Weights of a small mixture-of-experts language model, trained from scratch on English Wikipedia.
Size: 9 layers, width 96, vocabulary 15098.
Experts: 32 experts in each of 8 layers, 128 SwiGLU neurons an expert, 1 pick a token, a sigmoid router.
Training: a variant of SOAP for the experts, 6952 steps.
Below are experts of layer 4 (counted from 0) of a mixture-of-experts language model. Rows are named router (the router's row for the expert), gate (a neuron's input weights, with its number), up (a neuron's input weights, with its number) and show model dimensions 0-95. Each number is 128 + 32 x the weight over its row's rms, rounded and kept within 0 to 255. Numbers have three digits each.
After each expert's rows: a language model's description of what the expert responds to. This comes from a sample of Wikipedia text that the model never trained on.

# expert 4
router:087104112082079137120169093173121159122168184150059107164125133093110130139119106111151102146145113067116136138132095168169173154141122126129146067131157121159134172078109156179118146163184165120090076161155133121168197177082131175074129093156119048095162114108154139138135149159100106127
gate0:159169141085160120150159053078112181125064087149130124139110165103125105152119139147092123099104099153115067124108140165091168118147133100043110098151103121149114131102157131108165091139170096158050064116175160139168107205126149124098146158093127112097149166189117150130131097126160117084
up0:122124129146098150133137120116165163116129121145098179182115123167160132142104167154074167131155184120137102158149176138061099112162187128088143183165139140120134137112141132103183120149142112146121104129152123142105078160146126146106141120170172156052109151211009159116136124121141139054
gate1:189124196171112172155093070131201095131155117129124072125117169080108084112127180123108083118140143141078151127112126099141129130110114100160071126143105141136140087085171172132126164128153162120115077082115116086183143151138195113123138069161135137126191127114094133130120182099052156132
up1:116103183148102137130060131128110121153155172123157107181134105172145055143099102166128133093136173107123101191101043088100107214144067171111105090118096132140162129138125115126096136115153145142112155145103119130136164172083153140138190075145134137135155193099099177104106149174111144098
gate2:158128122111130141129087117098114168172155110094125095078125132123182143117134191153210065104131088159068141103096133130181148132170092122094136099109097136147126124202195140087105111134104058154166147179110123129115196141133181071126092144102100105144114085131093174165158143152112134113
up2:111137105138085190179108064098109084146125114146139098096153113126093182185068141150121084150152141137147117179107110060110165141136144164113115089143137087099170148110112180078137117122081134126166095174156085192153173119152137195170103122069127078120094170125097121124128124159096116085
Description: Infobox and list punctuation

# expert 19
router:143127105121117079049123133154075206089176118152082103133072100095150169145129115139132140187131072094145066150141077162182160111203135131170114066136131175149097131110130165131122089122158190118152172167150119131155164147116139159118117100149164128080074113092142160115112135147127111134
gate0:198140147174046066137148115087126101166117179160084098148167137129088149092137147070120161139097160138117116123133111118151054120114175131093101141138094135162130132125134139158084082097110097149120128124089116144136167172134105168163129128213130111154159144119146125182061139122076099199
up0:085169127126175176124100137142115165096106152119152143082115106095156121142087092142122140079129112133119110124082129189063199045169119116139116063147145099102142141170102170167185126139146097106166094108171184159116120132113136137122070106106140107143059151124092103075179101149076128113
gate1:130135112128140127092138125158138138091189198181075103167112183115114186119080092056110168104130112121103133105144158106134118144148152105182087160178142167127073111104169164123118140139111182100145135101153144147070122142209171089077126134167119099101116126083115155115164172125137174178
up1:122107119129116186105123093145139128169180168156144085156066097117088158120155070097185154107140132164061109138082047181144121177120145153130130061148123150151136101115116150110176092204108133139121171070097177073128154149132132121152138113126166108105087115151153112140179153084126095142
gate2:229088085108092108166103146118184110111140132122069071086130131151109180143101135111114155146091061161119149138102147113105129115161061140122121167130100135035087151105166113140111157037161176135140100168157127149146154131097115142145145121116086127163125163089110137160093099132107100106
up2:163165128147147108127120116111076152175103128079132167100092076138153105156150122105118130115156173143115075091124118099172167142109142100128166125193167211186108109107150118141137065202140134114082082112161128105100136138111096096124079154201151137073137134172143131129140187103199107121
Description: Sentence openers

# expert 21
router:144124126114081079108104103147066163096143144106130096126128070147202144087106106125153101138101099114132105167190129150154197075148077150153126055085107175102084137055088154161129122115115154192119133142183124134169191173101124158132093095124122130127095135138161126146147142182097135150
gate0:136127112145168149142127143158158098087182102092115158117182112142157112104070086191181180168162086114081136075132112134159166135138115106139154105132119148113116191098115084099156175085195120108137166150195124130110073105184127104092097109181103108152108130119167142101085126136179107074
up0:138146123092124122136122179129193128100093133157150095168137142189114128154121114186137114158132142205118140092116085096109131169157171119070132145158070171132077109144076188117155157151142118094106149148144101113113120163096139157078148164178122092146176144133112082125056132139028113144
gate1:100109062153144149136122119149105142114128186176134098108073135143180129119100146116146108118076107129145174144074086122113116117150079163065129140087118069111096123178091103048168121174183167108190181159186103118103187164151107120123100163066143136119091142133141113138132146127132107083
up1:137121113152121093134090137206119137160115115156103172122143168115116124092139093110115148128134095076112172208125151104103155118140168112134074134092129098155168118144166105152189167137123163088171141167158114135127121134148056180197194128041127130059081110073134135112135121136164104138
gate2:136079126094113119106093156177097125098139164088141117130104118168159127096128093163140136155125169084101116167159113054167173179206094182124146157127110111085086097118146141147144157142101166126170082177143144035194176144138104136134120116150155139142133182110157083111114178127132109080
up2:108128115146161113175122115141107085125161067164095071146135096102107154130206157135100091122091138135150169120102093203176189159090109099103122153177154143162124130225108164106180115093150156098155119103130132118146152141148174104146159167127140173129089096110099137062082125119147099173
Description: Piece after capital letter

# expert 22
router:166177079100106093106156109197124171142160185127081145122121091069152136120152096078164149141149109110141128107141113135183153082168094117140135043082137138161111131134089168196044173172183143119118117169157139092176161153126102127120123075171131127114141105113129124113139136179100114120
gate0:135119136181099129153104167109122130114143169151209144096076069111147113136096143187155155165161120153188163085224097107106083136108089142153151146116134124113097124069173186105126124150122112089111172163076085094149136077145105112094144133119134159135133096090135126159126145123146146215
up0:157132157081180080114056098182132062172123124157068079121108144098113221127194140145134132143111185108149096150117146095163155129115149102104169156184099123132153157145096188151126146137162116109159128114145137128099150175140179146100083180164104112163144137165151093109115128090164156110
gate1:101158110140142080109141159139130149175153188129112090173131145081088209126098111018155127092146099161127101157116096118130164096157114115153145135133148127133194120078136134101081170108073164173122070141166134113141170207189103109101107108125095113140150143107142159156110137162157127109
up1:139121141176165121148129161144061077115126159201095049081127113078090140187125118084097136120121147132098117112151108123158114127126109156119072147183157144174121146139181125131153132150146176183123133104113144123109100174186107192156158150068076139123086127110103112141195168180145137151
gate2:139147088110161101124148126100105081143189105150064160168025083086123138136132127139171117147166153113144110082115104073113172119110105114129137171161187108088154110207188114121115144092124099125110062145137153122175129103142083125162134109185144090094143093160087148137178130144121133164
up2:108121143131141124169145143078110128172122104110112103126123140151102134129119128103142089134143178110126152127169146233071131127096127171123093154055040142181124126104093097157167110071162156115110207109129149139126116113128100162089132124113084147205096165095164082158124115123145080074
Description: Section and table labels

# expert 20
router:178122107093110099094125111164089163074147153117081085094087081094194131114116061161107078139100086102205116157130105181197168157158086168142088124097131139183151160115119121117067165117146148156143120114176119127171116153117145153135095108135148149114091131114101162130177081175101126132
gate0:141125047088150153125168109132175097121071139137125094119129103162142168153108117181153191098117149119119130132110127141154156144121129167124082108072098190086102133097148155154150145151117120040123166050129139143125137073141072149078086153101112133128132123049108144094100083193133129104
up0:092126087174183116098137130094156116081183112117146119155126212133152164139078170154135142149143115140173139177067125113180178152099138152144117121124111177189093145190196111146158138082101122118163137083125079124107182102109103071112117092131143204120094082118099132132095121138128147140
gate1:130172094135100153133135131113132141138112132140186176059113201103051099105141141134178080133127082070119110079101134100090115106174136076193124161141126108107126106116140118113128130131091178106160135174113098107170134084140165085094088138115141142157132048129140099082191159114134149190
up1:121148106109156115114109166142104063122092148067162102100165116143122130053141153118150111142198120078069134084153155179131110109095071082108137150175160080150112094070126135173172117201144105092161155107098097089106141133096160099080132146114100122136093104114130185103148067144139095126
gate2:103135100106169147171115147134150155172112121111185149136183151110195145162100131161102102112089109084133103130150113130142147144133160173132205072115121201113131152086117119106154095123179112138093131057170198155178093106138129088144135090155056118161120154166164125067117161119163132092
up2:077072178125194075121214149167130111140148136115105083106099126147163094055121125122165125104143152216098109133102121158130164097153114112104100118154146087097134060164105072133133166174129133077128121174107061152111129122088178120150112164119160107124139095112107149112083148137165120152
Description: Verb inflection suffixes

# expert 31
router:132130110133134081109161088146097169084149142151113062098107071108151094122142082113174109178134125083165141159132151145170212164151111127126094103048123138146123157096081117112105152138114147195122129098184137201137138165077088130093107103146177109094093106097174133185127144157105153143
gate0:082131108123128158106130080109149066142142150103129113061073140124109106113131126134090107147133167085131086109131137128087138157175110051146147076145128158146128137071089049104115144110071180150101147089156141114163075129139053128125130156172114167062095131126117191083110148128116072149
up0:136166118186130101149074093145152175138105132103150123092117139083143142156095107066137159131095093097124085122153117149210154096116117204121093158082156116098101139121174142127108093154192112191156123109106088120101145068114159105126175160169100149188109111107165171126082068135159153137
gate1:098156099138131130129133144131108176110110157101097225127123177138133153096145148178138107123162198155118086160107173140146133175119093153126105094130129130159100149163157084088121146125132145188115070105066208105095142123095121162155118077085160091124138094049167112096110120137073158100
up1:132132140147093171102133128101112216135113105163085132169122112101124094120109087134160086175134157151096113198129065119157125124104143073111139073185082116147107146126159168071125175181082139171164106111073123107148134175159160084156079103127144195103107162110162118119180096125109150128
gate2:076158099116127154147137084186104167154103081141111137166093162151074179154142132143115127158186157123132144087066127087130104148133149140122184087175106102085147148126128110172148108127166097179099159122192139149097149154109079137111125205123101154142100067070129138103128079180165125180
up2:121139106137116181121158140135097136111149104124111143113069089122100086112132117192108146164172089089113073093087101118152058125135106167152174105179121088116151109161137095126128076115109139182074201151111170121101151143165104125135099172125108098124130148164101159145189107227146142184
Description: Single vowel pieces

# expert 17
router:132109124131099089157166106180115161110164155164104055141107110093156145064100151161150133162175125081207127101130127181128161115133098166140117096075109168145151123086148107145087112097105143200131109144173115194151128159090151162089096082108106121109111086147163169141211127124112112106
gate0:109123175099144104103128162094115148151105030150068189103161167116141152168151101109124175176127085133111145090105066133116128129167118076080072111079137134149119129116168108180183185129146181078121130149132132112144125082123115100093142165135114150073180137134156182117126164179145144144
up0:089205102133141116132136106154168128130167188113112115146125083106135124140099118066117105084131167103139113078154141107102121105145120231144205106198155197122142099114127099127090082102113131120082163103085086126146102167128147111129091114152147092134186150066140127146169127085102088138
gate1:136105155166166154135134111133123180148098061130100116125079126158133135102102137152116131091080038146165191103086158148137087133117127161212124149144113139084084124104147141150056108178137115137095193131123101085122170114171103152145090124095085091099188144122167143117159121100177112172
up1:065171176153114141147130104168134171065114072108093103142122115085145136163183197128086106109112114120133155179079091174053108121145169140132130151138130194150117147148136159129164137052141144092100137163126112117147108128121084085115124131056150095094100189094175150122140167110109138157
gate2:092140141117152087134151096102153208062141130107174098105094089122146147162146173174172142176166139103147154062158081133136143181140042114136171101170112168118118115127119121115188182160111104155173088123126165164104134145101163088083115109130103114119119142096153138135127129217151151129
up2:122210091129154123146085085126181135141140187174100132125137153110082123089127143079164182117099142155133143178110120151117103094172151163090105114109143128098097183132129155056128172111185136192117156164105138095194125162085084122177153155110129094134155086132148120131190132084172101126
Description: Rare name letters

# expert 25
router:159159107089094125052170131118137203152147099169090063136106069137158138085145133144147103127097122098160134109139092149163127158157070111139123092087076131141112193094143117162092192113166193149122119192129103146148146156073117177135125098086144098138112110105129136151145125172137173070
gate0:148107165141181166101124124131080116121063118102110112132107156100132174136173113125117187139143111104118080183170124100110219156096149114153103149109113099094107167142111143181095107083115133118088131159120095212188097175141174131087156098114109103082102123161086106117114170115146188174
up0:088154145131122120147109091137147127123157053073121128132131119141145144132172109139168062126117204084103165160143154175106098119102130119165151117140144140169127089113198141066156044169159133123154188117137126115104135152082071053106131122113113139194148171175144137095104132138156162085
gate1:143133126086148178138185083094106143156113161174128079165114142147123145099105121100130098131128081135103042056157070117158120188172121088109095123114137158169070087091130108129094141131054184124146079112124145139138129132104076108071111133122103119160079067087097154126105122144094147157
up1:074127156122092188129107139086174094192139130128107120148125130094093095156133074124136135167133167136114076136128080123159139151058089123069100164164101189086066065151080154137185103142114117160157164158155138118118088146088106127101132176077129105123124165132134125135146084091092183162
gate2:105123111125100097130075114144162116112068131080106135158156127138211119187080146115188097136076121126115135156177124104171086146163127149086144146124103078119132119114218094098163117149120174165129113123154126149127081182130116114094149085090100172137098068132159126163209132156098156152
up2:138132108098159123086165161115173064114080079111126098147118155131134079157115084165103180086114114112126075131137116082109129090153104153132147091081150116178086136149110103157170122100152080118185117146191073159160195113133091126119191104149109077127171141060100137088128144093114173149
Description: Object pronouns and particles

# expert 15
router:176129066082133110112131114153111120099195110133098126121130073087127152079116117180117106157138100107155132135127116154189130148149109138151115060155123199123113159117117108141041149114140175180071136145141111174193145187092148177103113093087125094126073095122156166099124138189115105155
gate0:124158095095158116112069143141122074147136115067135178160165133149175108083146128202102074131103107132127103132120171101102188175119091116156213149177131134127145165093054088175101104167087116174131113116095148136095147178147182173104118118124106119155157077119107170120141121119101160121
up0:076099098149082095108092147129125116126140137126133138126186159211118098185107125115152173097103126156166151132095142094146090129134172150171113113141094064086150165171149122145113150115103127060074161148217096148147149065145130165127152127126123091069134168095126121130139200160170160110
gate1:087178145097145149088095105181159165167136087108136164157170094113090058096054152140089157172122065105132134129093176117085156126124113118121129182140197116088082145153132115130126114195149102184084138091104092155121098164166082114136088085135097125124138118130142132113147166096073136156
up1:183147171134104158083159128134102118173126096122130144120104137122160175141139079118138119141150118105163182120141146167139037116130107183102142095124154158127111142148137127149080119088156150176125088111116089055136133159149139106169134093043154148129130179211201181154170083109143126146
gate2:133136092100156095155119123107114157111140074131112098145054083203122207079116168120173122100099070161167177102081126103113104182103120129127153109077182107130135136092145079112123123090117138162118167144164134148103174142112163080128115154150136209122102101121143122196107178106158138111
up2:123185144157118136074170105179099069125105141138102116110175185184111067177132117133135100140137141160126088155148165175181153090126145143133058165203107118115099099167091134128119121128102153074099145085131139103131049076123092162154171104132102080148138161103114105120100098120102111084
Description: Numbers and years

# expert 0
router:166171091139121098082169132155118190080169159149106095124110078081126148057106159171124108183117052088158128109102131108141199139184084158130086111101091169139156143098100157137069124114122146138128162157187094138145139204126166112106113065158151135101144102133088135118139112137121143141
gate0:131200195087161127137148153109168120112180083116144040066131109171138105123169155129149185161104097134117122160186103126179124131167129158079060142125100106092154181124130147133085111079138090132135135072164103160145124142131163108108092123121086149099139130147179099116061106089133108122
up0:128115132084138077173132112141152165134126143211151133187136179165093098095175098123135143108117112129104146147099094136108128093108107151115102090171158104191154070125116173175097155114091141133181117102146077131114191177143082118142229138104111174158088102086088124096147146115124115103
gate1:077162091131129189142134109115160205155150140143118111102182158126113165149122085125152151149109106118115081077119164152125140153162165197156133086127089113141146145153102063112084094156101136161105134145147127155128139140096131186108119149153119120137067164126133092239101051114077141149
up1:113104135118165121138161075139119160104139121092077091107127110128119137058128127115082158125137047079147112151103093129145099161124113073126072124172144157161118152168124129163149131130141142133120129152083093132167090178197124165191106099082179074059184078127123150059148092123140143144
gate2:115114177173095056127133126190177133197137138086113149161130085085132061096119140184098081099150131093147154139116132115090142135118198118123102143139114148091132080104132130169117103141056093133134112153167115139135175114147169075106180086171137145078108175152085174129124092177123115119
up2:175134104171127091104100124145151128106135204156105058132128137158115117142112121109138158109145060118116165114084176104129125145152193145096130124206109064144139119103083176110113135064113112106098135131124103077155138115153144193095176157162139117137171119074109203181118094105114179152
Description: Word-initial consonant pieces

# expert 3
router:184076090133112081100192109163143108072148153148132082106141095150129118101125060103137145133092095062143103128162101128113137135144137186142130102137134163154145139075141128198106158089121161144098112147145121136191158146106131160079105055112174099076082110123185173144169126165126141182
gate0:146149118109101154148119161061158118143067139134135152130184133122122149087152097108174085136114101070100136141123141079132101176126058146148118156133143155160129185161116153235109122099087096143130143172164094100093166128159160161103112117088066107131178143168163102150099141087139124197
up0:158137091134172082093120114146115132148118054128129105134162174121134117122134115103173125096138155103128126107143156117091139097166181100133088100125059175083093085180147108154057130143122122137185048130135140095172163145108217110126200104109130087163140145149146114096152135157185172120
gate1:097159083154131102165125143140168102151052181095121119093101108097120180163126147111124155095150111114155076160152151122148147113136132174119121115168211131132063146147083191100126139159181104135103128105133126078134179132078134103118127161137180076157147082108137133144125087086097172214
up1:060107092122140160175161114115114096128165119175113114085081209091077137127037108150136124112157130132127113121134160099175098101158174094209138158099180100142111145073085108080075088175087126141117137158133170159160148128094089118144142144157143098147125082125109087120140109101113161141
gate2:183128137137137128094179094104167180088172125122104148177129084125168099106042115123140158102146156132082155168138158200071111141167122097129103149063153120171084084123126122191117138112158121114082146179138138128132154147137159143172158085200110177101106132191134154138119097144102115108
up2:128085172114102148113073089104104165120073170156152146133098154111139168115152098155164075167120138103145098090139076146091152161132141137134076141174132163135125139196139085114075090065123186151174121150126069162100133061169149136098110188100146100182145117117108115128147169149176141173
Description: Lowercase English word stems

# expert 5
router:155191076110088072130177087159134136149161135187090118125102120141122110132144113137132087118082086108127103105101128133171202147166122127147112093144112131129122127109141109178096192144206189136079063151167111125200137142119138158117087117144080062109164100160140129177104107148111137173
gate0:144094155084122131080124152183164152106099158087131145126135139144123149144080154130194079169173092133158117169116105108115101156168096080093112069150097074127105122146154113160122174110113135106151218083090159138137135130108110150137128164113135156091137128141155124118041103131038059128
up0:072034127083171168141120138129092114121115126179142123116156158170175100157054128181089112101118098075124113160121133155097094162161115128084079166120138105140136127125153142140197220101078142154109118105143147120124147162048107093145153154140143110179104111157136084122137139149092106118
gate1:166160197164113172184139178134151124140102127161069094083079174112142134163151153122141157156118147113104122104075117154141135156143159105100109166134127105195176185084179145119119172073121068104138100103160099128152091169099131087113114161110115170083162106128104103157123077111076075151
up1:130143115116161105058118164138084114158100104163125122135108148070102088083163114147120194149111060143155156147122081056116140080186080135168220186100096095136150164136101141121164114093165134186149083116111115161095126071132122091126113104138102122139127168129151197128130120115131140101
gate2:139136074156053159160106111100177094128115148164146181127133170123120130081148107112118101115144073115142130073197088086143112121129109173115074116136161117116103131107099090161104061064175154113174100122135138109122162131123147147162142104093179081092146168171154087131168205151135134180
up2:107101168156151096089115133193143132151083169105146100143133073128095163125082128097183094136108143117141190191123044105085110198079136108187115135119089140101196133113171107099124163146128118104136157137088127056130173135103107102123082141155131104145121177124151151082115183159133132112
Description: Infobox numeric values

# expert 8
router:103163094099054098113151089162148129113156140121102113111121097129137181128131096180163097140116099057192084115179171121125140114177128133162107119061097185154135151115135103161087133098112128171144122145166150125176151180100197181083069092178164153136122113119174125116146165139140126082
gate0:080152119075163161082116083107128136075105136104156142099128081150143128126123104113141079203128157150151114107202158157109107161154094149093109113134099155087140119160142145156193141197151102062131105119075091133120145165146164149113087067125169173120177135091129086174142113103066124154
up0:160167095125112145114163094138146121129141124087163109119149116093076166080048035178104119133123155115150158165154125151144126090143101131091196132159107051088108160158126154164119081160065178132118158148146099087118178116144118162133131124140152115125156143100170107179155190132098109077
gate1:200159162122168166176115062142152089090156161121186103128100140143080125120148096194119143128076101182114124085120126184132165131168089154082113142105141156108146134085151066147185168124179145065111141154060105132157163146148132119174107137106123126174116132179132131126132088145093143163
up1:144163136035065142078131115087146155110175146152128109082138117123097150081118146103188152132095131081109143069055146166078133147153134141108107197158122119083156136140105127135148141095145168138068183161173121168087100085090107135141112131144139102099114147165151094178114143196128118118
gate2:127104123120131100138135160109152138095190169162125118063158061095112102075132106088140109075098194135126080117152121144116110144100161146136101104123181132127185089110127098169106173175161133150167161165120124122140124153094176141134148188138191112128189125136127110056190123195087125099
up2:148178116034099135129187168138138114138066170166105074104120138121132094115185176156109142084174175128143097106163156151133157123101165117139156093142102091088150126167083151083124087154136148161115062115091155145143081114124098139161099136174137119125087109161126151134061131085135073082
Description: Mid-word English stems

# expert 28
router:168160110125071128124141105148135182156163088155087097148119055102134179099138112127111145145094090106151110137161095131183153131213098144161125094073106129112141125074116177180028180076162177125118108134139122175159158188097150158128120105100117148141085144136154123128111112158125116108
gate0:129091181114181112153079142123111149112060177134113128149160161139176056133143177125113120126118143164173133095143093125114113112145150109122111117130115133173078132102159109087151095136190207138103100220116142137151103154120121164107199157122158094116168056138112175179150099133166106116
up0:160090158107148081123128125026104080144088156163097087144098141168045091161083126151119113147102135136131103084117168152168113144092111129122123136174117189081114113134138127108132114191094140143109148188080132159153130124102076107111150166080147115134172140162100097140128073104147194091
gate1:112090155144188130111142162177129206165163105111139080140177097115209138111125128123190120146098125096180140162081107162191097155095138123144122169142125157122083083150133128164164080073167126160166150120104145117099166129145106118118171119086129100165139134122222138110143133099148146071
up1:120133150114117165143115108100167153112097164126090146064067156131126089117103158117123092139151082150118094100116163119161175130151179141155151165177094115129153198115148116107140085142075114118149066121185163184092074136115064134141070083156115111130146128084077124194117137142153109199
gate2:143157072182128107134140138092117067132148147134096084173132051128152104143143135102178068108055132165113083106157133116115089158175133119134108118091130089134108108116106135106138076124167113081141101119057173134136094146101123148102087152172097040205150136131160105148145112071111146132
up2:147039109148143127098130121119169095136126083127128199134161110145132107084131080068145103166124091169089146108107176143092171166127188180115098101132094104119086091101136154143110163073157137099133116109218091137097156112109172140116197127197120160114143122133139128127122125122189158163
Description: Narrative verbs and nouns

# expert 2
router:160128075108109099149137084144125156091151146161086126131107107098155139097165068151141114190122072120160146119158149139133155098165068168135037109112121151157093122082087165168079130119202160204099122129141106141141176180105163113096077125137157089095124089155135123109118123171081143108
gate0:138101113074098098147164212134106121130172109133077122119116100088095067162076124179109179121140109188070142126148075111204141079112115124177124097135109096125100111177053148149084117116156098076154128119165126126101139141122122188127124120126130099127110109150174108143079148083154157168
up0:062110100155131113104155109117183108158082108114098112141162108107165088108073157112097125106036047123161133176147144112120144114141151135100154140064153139111122093104076195145073179148102082058156141159141164168127123134114099099147135084126145104113163152147190157108160127123089132145
gate1:126131143137178093120078173128120135135118118102145120094132065092099156137182142092121138188182110158141147111139168085188137122111124151145126123087121119126101105069143185074148110144117112111126195097122052092105117115070104030140107087176129080162103150108100144160110083172117140097
up1:115160144085137095098167132124159159123142179154112138120139149102133112127146025055143080140138130124137122148117125139118111074099129139148093171142092135095186180140148154108127120097119180158156160155112195142197081112166088087147141130090026130148123109112126072174148140113148084132
gate2:133124090141171094132170165206183164146117175141123137118086119151119144142180088108073099113130129094116152096134179170188095083076123142107092156093102087138102104135101144146165121040129189085168098109146166136151145082109127139133142119108156134170115097226144118137171119146129114118
up2:116155100115088153117144132104114136145166178114053099182093193127119175122118122184115162126121097171092129149110051135066103204084163153138141087165146102124126115145179153153106111131100176136092157097162130196120160081166148120100117114099105105109090099059133161131141157114123081133
Description: Year final digits

# expert 11
router:145144068082082102097159128177110187144164187135063120124059130112128118114147126146149082164131118111124080168139133144170157129175106131136108036122065156175105155114103150168123111091197121143139150165175084126171142162135103139088096108149109093129081135109145109142159182164115115095
gate0:145118211120121075084108106117115143172169192100133181071170120160151099139092105110112127168097081084136135126172137115152098142160134133125084127149139201142114164126195164101121146089099093139175142125117147113081074131152137139122067129089125133091107137082071150158140115177144075074
up0:143102071169097094167150171101137092095153072104117126172106108097093146106159123200110117102167130155137135200138050139134117138096154121153134052094144085064120111156124103168126093170176183102139168123122093114151138152092104133077160122153145112112135174123168118101098091155133117195
gate1:130146150144092183123132082147118108122105155138183103158163111089134126159119102139125113136133152049173090176125105179081224105168137046134147130143146163093147094124149149107139124125133106101149104109102096105151144123157130125146126116063154188131107112078208104107184096123063119084
up1:142190130194100097141172076117154152131152169142134116176133139186113110111135123149172061167077154085187147156122183153129160106107128082124104122132168115137106075136135139151143071096152110139099062105157132145083103103186084122127134141108071132134135143083197137119083097094150146072
gate2:101174157144078099116119128160135098101131124188140139113121136128119140116086176092131099090136160149085069105069121096107057121095166133109101099096144124162129196103152082120104135124120107151155157158081088152186167087130059093142128192149121146163168118134070176063145118132175163105
up2:099083099115120136092137156115125094139083125099096109085191133099126160104208135174150120127120135170105064123113114077148140113124099124129095168071179075133101121158176157145171101127080184115153172121115203121126160137131134141105112150150193108149138165088117151174191138169093167081
Description: Table cell separators

# expert 9
router:165196127098136102086159108141076167078124112150092128118109047160129170130125086110168080146104088105171089123138109156149196093155132174166102116128117132105109193100117122189102153109113108153119105148167122145143161133117157139073055103139202135120086148098100138169164111176092148133
gate0:043160107121186083143152102087095167101136065128170136148117118095111138116120130210161152162153191119101118121136157064194174147081115175112095113145110146146079119169103138180119142138163100126132150170072132130102142144143177153105073190135087096161136165117120153115127123141136094144
up0:100105110148212161169179113148148166153119138148106089169126114128129093134168145074134147138148075143108108122092112144094103121114152112079132154107145116134135224141119188082129151071136091074133160124127094142218148102086125102119120173141114120152133162147068168159110056126173110150
gate1:128113086175122136163142065096148164114104073108147101094146131149116096131163087121123071122063120141126131168137097127158122175107091144072166154059131126179131110090165147178132133157091069126104111146176074116104106142139112178066110074169176136161122175156130108053103148123105102104
up1:104175116150113193135187107085179170110168119137115087155094172141070137141135168189136147094070143130114149172069120094127106140127100112135116107152128158122106120154132155130152182105082098062092119126119130118124146170121159169102157032160170080109122183124113099155116160089175108159
gate2:143094141126105133083117129132123137151167118149084101097079082160071156141120162074113153122126210043089101134150158094122064107144168130151108123207116140128114147112193154144107083117099182191158131128119083141132054113130107133109123145138168152129121142165129201159143128162140114172
up2:169150100143103147099103133120097131138078144183172129161114144135158188122145129153149066075203118073119108138139131113139131103105136092157143066170101108051122133184077145145127142084127186151142152138124108120178114041180118109159154129158120151166105121152133176082158185125157099108
Description: Mid-word English syllables

# expert 14
router:132135100143106120112130124147137134097213112122097090130079014086127170093154065119139105215125116040139139157162101118174147113158142177181119086114090180159131141114123147167102143110168134128108107116169105129156127164078110160102129097110132101080122114121176164108113132129132149150
gate0:059140117175112144115077121115153147115156167105129123140170111107152114088071151119194170094060172090139145093097123182096168200160138116165109092067160158124074190120100170145094092110093087111123079149166168152132132096131157142096146150139127145124087121120076128068122125142114152148
up0:127137122159147087119087123127082104138131121124100175154105126084087161181167184100104073152117084139168144147131110153133112191150153143096135121147145188095207160082082133178105117123110137127154149177116077049113098102099134150178128097125198081070137148089104158163138115105136162110
gate1:093164173137109124131079089157192108097163164150085073135130153103163147071140104142177153089100123111110142118080135063132125186137176116129149100128127141207168168120116150148173131131109131149118172064158147065166144126088147096088129184061120150115170114122129108073136168113119150159
up1:134132156085151153144109129137155144129101118090121047124158164152148115162131143160125117091093093118118099090137159090176114157033225148118069140082158157112089176129145165077091137098083162133109116126087131171144062149103167127141057106171147159139099118125143103111111118117129150081
gate2:115153109088140182068164126139165125141183116148156157145166091093066149166150095110140127152140064135136134136136115067181167099126146136080180121132165094153129111118140115144163170082146131151082141190146133180145187161122135106114147046056118124138116133179155142192120116142157104176
up2:157107092124112172111105123100146116150157133144115208113139145085082160093141059141113189152142098147070125132131109140120146061096113133133190160136084073171149104098145140140192150133133185192195085149162168158101157125151129099082141114102115099093141173150111166148125160135082175138
Description: Date connectors

# expert 27
router:127174109104095073121105148166103112106132090155122114091098115161201178093189092125157111161104093095118084160139171130198134130149155140136085108087079130153133151073103118207125125161178156186081126168190126140168137131099153118071127098155109094125137119162158184129131158124089137115
gate0:127108089176131117114167131149108128135101042167160145086096147157122172155154130146130129099166109106096169147142059099152106119149163148124092085099158075125181108168151159173042142068108166127142100090160133107153126087138145123108071170113051141116157115148195121154095110128097126161
up0:098137152074104151129131174156182135188153171177151140189201088120107088100105105118153128131151142184170127128132113107107118136119108119153182161142164122109057149125129124131199125215186097156081116168059160103147140137136134143146151096123174098094105106094107174103138123137094124163
gate1:133139118088159128103115151137143085097173093144165119112105090115155180135137121116073112108095122154092111129115110092239170099106082138176133134137122113138128101081139084132150132134168189109150131114154148216134094123161105082149126097066148094165173144149125141134147114137092234154
up1:099176173127118081128077046099125187166139166081123181099089160142147175170091175121102146125103134161127132081125158111191043135150094113160110120128135154125104107143100098133116139052175114130090079174102174102171120129155130125145128147117129125092101154146130109158114145062129180112
gate2:123132181170121124149195131167134152096188144096119102120149120101089101115148066136108148148051150049126140140058098088136184159100159138104119163162184092104104136124122176143125149121174147120067176167155165139166102156183140145065151109101126145174126106115072124137117154120147107114
up2:150126155216074171164132126153131120126166153107123125141106139158076081080124144060176065118173163124122132112195113116088106172066142094075095109087151132136089097161166163148159104101099159070169101139103104132122144087085154137141077131100168128099136138162150106098145112134077103112
Description: Romance name openings